Below are experts of layer 5 (counted from 0) of a mixture-of-experts language model. Rows are named gate (a neuron's input weights, with its number), up (a neuron's input weights, with its number), down (a neuron's output weights, with its number) and show model dimensions 0-159. Each number is 128 + 32 x the weight over its row's rms, rounded and kept within 0 to 255.
Before each expert's rows: a language model's description of what the expert responds to; "comes after" lists some tokens at least twice as common just before its tokens as in all text. This comes from a sample of Wikipedia text that the model never trained on. Tokens count by the router's weight.

# expert 8
It responds to: Digits inside years after a leading 1 (1920, 1821), plus commas, closing quotes and brackets after names, and participles like based, located.
comes after: "1", "2", "9", "0", " was", " were"
gate4 [111  53 168 130 106 100 126 157 163 170 114 140 155 147 132 116 150  89 182 120 184 142 186 130  84 161 154 150 191 113  96 214 149 160 116  73  98 124 163  94 148 109 161 129  90 111 128 114 197 171 158 124 134 183 157 141 134 140 124 153 163  79 171 144 128 148 117 116 136  84 157 140 232 160 101 164 141  65 120 121 133  89 148 133  84  60 144 134 102  95 154 151 104 138 138 114 115  93 105  93 135  88  83 122 151 124 150  80 129 102 113 102 143 184 120 125 121 193 108 157 111 138 169 147 115 129  78 183 111  76 118 125 131 134 152 160 105 120 180 204 141  98 120  95 108 117 119 184 148 128 142 173 144 121 114 137  88 144 157  82]
up4 [ 56 127  65  86 165 202 150 134 190 118 117  93  56  88 129 131 141  91 101 121 154 141 136  78 109  89 155 101 138  96 123  50 125 126 142 120 180 106  79 133  98 122 154 163  96 130  93 110  96  57 114 146 110 149 135 170 128 175 106  72 161 175  86 115 104 165  91 131 182 134  76 171 126 118 140  81  86 132 120 160 147 118 157 166  99  61 120 107  95 139 146 111 154 135  82 126 125 121 126 183 151 126 156 107 165 156 114 122 173 120 125 100  98  83 150 137 110  97 116 125 139 130 117  82  95 132 128  85 197 167 133 197  79  76 173 102 180  83 129 163 154 142 143 150 179 125 109  73 100 149 112 101 141 111 116 144 128 135 147 134]
down4 [ 93 155 113 162 105 148 111 132 137  63 145 139 159  81  93 173 186  79 152 198 131 131  78 133 129 104 122 134 147 154 162 173 102 143  63 122 104 121 155  73 152 126  80  98 143 154 140 133 101 126 103  82 103  91 124 131  81 160 121 111 120 140 131 113 128 123 138 147  57 138 163 147 172 170 120  85  93 142 121 141 132 101 139 108 181 108 102 111 140 116 122 135 138 108 156 147 107 108 109 136 164 133 208 128  94 149 123 171 102 138  61 181 153 123 142 143 110  97 173 174 129 155  94 129 201 136 179 108 111 108 149  79 197  98 100 152  93 103 150 126  89 144 209 178 145 152 111  80 129 188 131  66  83 194 158 140 123 118 191 130]

# expert 24
It responds to: First digit of years or list numbers after spaces, and single capital letters beginning words, such as 1-976, U.S., 2-002.
comes after: " ", ",", " (", "|", " \"", ":"
gate3 [156 165 189 103 151 142  91 103 112 159 134 123 138  81 134 136 123 143 191 111 177 150 111 114 156  87  68 149 163 164  87 129 185 116 108 103 136 132 183 121 178 156 161 134 209  81 145 131 136 177 147 113 112 119 161 147 119 115 157 128 159  95  96 133 153 136 140 162 149 136 189 115 163 137  52 153 164 102 155 115 174 121 120 130 119  96 130 147 181 115 197 194  98 133 174 124 153 104 128 155  42 137  80 106 104  81  85  73  84 113 121  66 142 152 114  67  66 171 134  95 159 110 119 162 127 145 120 126 131 157 154 128 107 112 111 150 177  78 163 127 170 136 171 110 113 165 154 144 145 158 100 119 130 140  96  85 132 100  62 150]
up3 [109 102  89 128  92 134  73 171 103  80  57 159 148 173 114  44 120  58 144 189 162 113 162 148 136 136 182 159 144  98  99 130 105  81 143 160 104 141 127 120 155 206 155  31 107  89 114  83 157 125 123 109 105  83 134 152 153 140 142  97 126 120 114 149 142 134 139 116 156  94 136  96 124  93 164 127 127 201  83 111  86  69  98 168  85  96 119 147 102 127 168  87 115 114 184  67 165  91 144  60 118 158 125 150 147 137 118 114  94 140 137 103 121 146  90  83 176 156 134 111 119 162 118 141 148 128 136 108 155 117  97 158 102 112 151  70 149  81  94 115 177 126 182 153 145 175 178 103 125 148 119 138 135 120  90 141 118 122  90  92]
down3 [129 164 130 159 127  49 134 153 118 149 165 134  79 152 157 170 136 148 124  76 120 112 145  64 147 112  82 114 101 120 144 157 108  82 115 162 119 129  86 124  93 118 151  89  98 150 132  92 170  72 120 131 167  78 130  92 134 154 174 114 136 174 136 155 127 141 172 129 175 104  95 132 126 124 148  71 128 145 129 132  43 201 109 223 154 169 108 124 102 183 131 117 134 140  77 121 145 161 118 109 132 111 162  95  79  79 122 127  85 159 172 137 136 138 131 114 149 133 150 116 179 192 160 140 164 158 115  56  79 176 125 165 105 123 160  97 128 186  97 105 117 117  79 177 122  99 170 124 114 123 146 120 157  71 142  66 122 133  88  80]

# expert 1
It responds to: Words joining two items in a list or clause, such as and, or, but, &, while, plus list commas and table pipes.
comes after: ",", " and", "),", ")", " with", "s"
gate1 [122 146 203 135 102  97  90 168 117  90  90 145 108 163 119  86 133 147 128  95 135 145  94 172 133  94 127 176 113 105  90 133 156 169 112 173 135 112 127 134  83 125 143 131 146 113 138  65  54 158 157 110  88  55 204 117 134 160 116 106 123 125 102 156 132 122 169 154  89 152  97 136 129 134  72 129 126 110 174 149 128 117 104 137  56 139 164 126 118 157 178 133 165 154 124 135 146 129 179 179 151  98 142 145 158 142  94 112 112 171 126 127 125 180 157  87  95 130 101 179  94 204 106  81 129 107  81 128 182  64 133 139 127 134  66 142 135 130 124 125 135 134  94 157 128 142 187 112 169 155 176 175 151 165 122 100 226 102 179 168]
up1 [125 140 196 178  61  69 110 119 117  84  48 110 174 146 143  44  46 148 144 117 167 118 116 147 147  91 165 148 125  92  98 173 129 153 146 141 128  86 137 109  78 112 125 168 158 109 150  86 130 118 111  97 130 109 107 142 148 169 162 156 123 156 108 168 169  90 140 143 134 140 125 140 153 126  57  96 126  93 122 114 117  99 140 135  78 137 164 146  71 182 201 120 162 159 127 142 155 126 180 205 149 159  88 134 185 179 108  73 156 143 120 121 118 137 190 139 160 122 108 128 165 141 172  92 143 137 118 154 133 110  80 186 114 144  92 130 161 150 125 135 132 121 101  75  94 119 177 118 127 122 190 150 115 155 110 160 187 119 123 135]
down1 [ 76 131 175 125 216 139 111 134 103 123  94 157 126 117 150 156 149 102 130 133 129 162 150 183 112  89 139  67 169 124  92  93 133 125 113 141 127  80  85  75  81  57 193 141 154 118  80 134 136 114  88 145  77 160 175 135 149 174 103 171 155 127 118 113 151 162 112 151 123 127  98  90 122 108  84 102  93 143 117 139 169  76 102 124  76 128  64 131 115 120 149  98 179 135  77 114 175  99 130 128 111 109 133 126  78 126 112 126 157  57 112 108 131 153  82 134 156 122 179 162  68 127  62 112 140 137 124 136 114 103  88 155  38 166  93 144 110 175 102 117 133 139 119  94 124 102  70 125  97 144 152  92  94  37 141 103 114 134 114  99]

# expert 7
It responds to: First letter or opening fragment of a word split into pieces, often capitals after a quote or parenthesis, such as g(emony), W(issam), ob(stacle).
comes after: " \"", ".\n\n", " (", ".", "==", ":"
gate3 [139 175 182 136 150 143 121 174  96 140 134 133 110 152 159 158 141 106 137 129 167 138 141 164 104 153 130 171 150  89 117 149 145 105 175 168 197 158 144 104  88 144 158 157  92 161  99 131 179 125 115 173  65 120 155 107 146 146 141 117 193 102 125 109  88 130  71 148 128 105 166 170 136 160  75 134  85 124  68 142  53 141 121 131 111 116 133  91 166 142 108 137 101 102 132 181 108 148 146 166 196 132 111 145 155  62 128 146 148 100 135  78  82 103  85  81 129  75 109 133 145 182  92 168 121 142  86 201 165 144 148  90 130 133  74 119 115 173 142 141 144 106 246 111 190 150 127 100 116  97 157 142 151 139 136 141 118 130  94 168]
up3 [153 134 172 117 121  76 122 161 134 162 122 127 130 121 121 128 142 129 217  79 145 117 167 217 135 179 102 156 113 123 154 132 136 100 198  67 181 168 132 101  82 118  88 176 127 100 118 133 126  89 139 174 104  99 157 153 105  97 132  91  89 130 119 125  76 129 143 130 151 152  96 135 111 169  63 145 140 127 126 127 116 168 109 124 147 129 144  80 157 158 123 111 109 208 142 135 205 139 136 128 130 194 116 106 158 138 131 143 138 114  86  94 158 143  96 121  81  99 102 153 104 108  99 181 142 116  72 132 185 111 188 146 168 133 115 132 179  76 125  92 147  96 166 139 134 132 137 145 161 161 155  73 168 162 151  69  94 147  98  43]
down3 [ 67 179  99 112 114 144 147  70 170  87 155 160 129 128 156 100  98 127 104 132 209 170 103 113 109 157 155  79 168 110  46 141 113 119 119  89 140 130 183 143 182 117 143 198 162 152 136  94  99 122 110 117 144 122  68 103 143 138 157  92 183 139  79 169 110 128  89 172 163 174 164 140 160 167 184 146 139 124 130 184 111 200 167 203 139 120 118 173 137 158  75  79 131 119  70 186  72 112 127 151 105 103 194 131 129 102 120 129 145 149 172 176 103  82 126 137 115  53 109  97 129 111  93 117 121 144 144 143 166 106 109 108 139 138 151 140 134 139 145  99 121 119 135 137 117 134  99 117 146 118  87  90 152 165 107 124 154  77 104 152]

# expert 2
It responds to: Pipe-newline row ends, table separators, and numbers or closing parentheses inside wiki tables of sports results and election tallies, e.g. | , –, ).
comes after: " |", "4", "3", "5", "6", "|"
gate9 [135 133 156 117  46 104 140 120 154 121  86 145 127 121 102 131 145 174 124  96 150 170 138 137  96  68 126  69 122 143 158  84 133 137 112 124  93 119 173 135 114 147 165 121 126 159 144 164 119 123 127 106 121 191 134 144 135 189 153 155 128 128  90  97  73 111 193 150 123 112 155 173 136  82 104 104 111 145  97 153 129 141 153  81 129  75 177 128 116 158 131 183 125 156 182 110  91 154 169 109 149  88  97 115 102 146 128 192 119 183  98 104 106 149 131 121 127 142 160 175  66 125  37 172 144 123  59 133 120 102 120 112 113 175 150 169 125 123 139 104  86 175 172 146  72 139 187 144 211 132 101 181  85 179 119 135 133  88 154  70]
up9 [114  81 104 120  83 121 114 110 133 128 129  74 131 153  77 115 189 172 131  99 158 149 139 129  77 127 145 154  86 140 153 115  86 186 123 105 109 150 159 128  87 119 127 159 154  72 164 138 155  93 140 156 111 201 146 126 150 140  94 154  75 108 153 127 104 137 159 160 104  81 144  82 106  63  97 117 127 175 140  96 116  96 158 108 102 103 160  92  96 178 113 154 105 118 144 164 117 114 215 118 149 101 156 130 152 144 146 185 107 173 147 111  91  96 165 125 184 119 130 216  96 109  71 145 135 176 155 116 105 131  43  94 151 165 135 104 152 144 129 166  58 209 133 131  93 136 118 111 181 108  94 167 111 115 148 131 152 108 168 156]
down9 [163 180 104 108 182 126 100 151 125 126 107 107 163 154 143 130 121 119 137 162  73 188 175 100 118 101  60 125 138 144 153 143 134 124 120 122 164 105 197  97 152  95  79 119  84 128 141 121 103 141 116  51 197  72 116 151  83 106 150 165 143  64 119 193 147 142 110 139 132  92 137 148 138  97 101 135 119 143 111 132 132 176  97 138 160 131  55 157 172  91 131  19 152 159 107 120 102  86 121 142 108 105 100 164 133  74 117  63 116  93  87 128 141 135 103  99 113  95 122  92 195 130 178 158  94 129 158 119 171 175 151 104 131 154 141 164  93 130  96 128 177 128 150 181 175 135 114 149 110  71 136 136 141 124 146 103 131  65 107 156]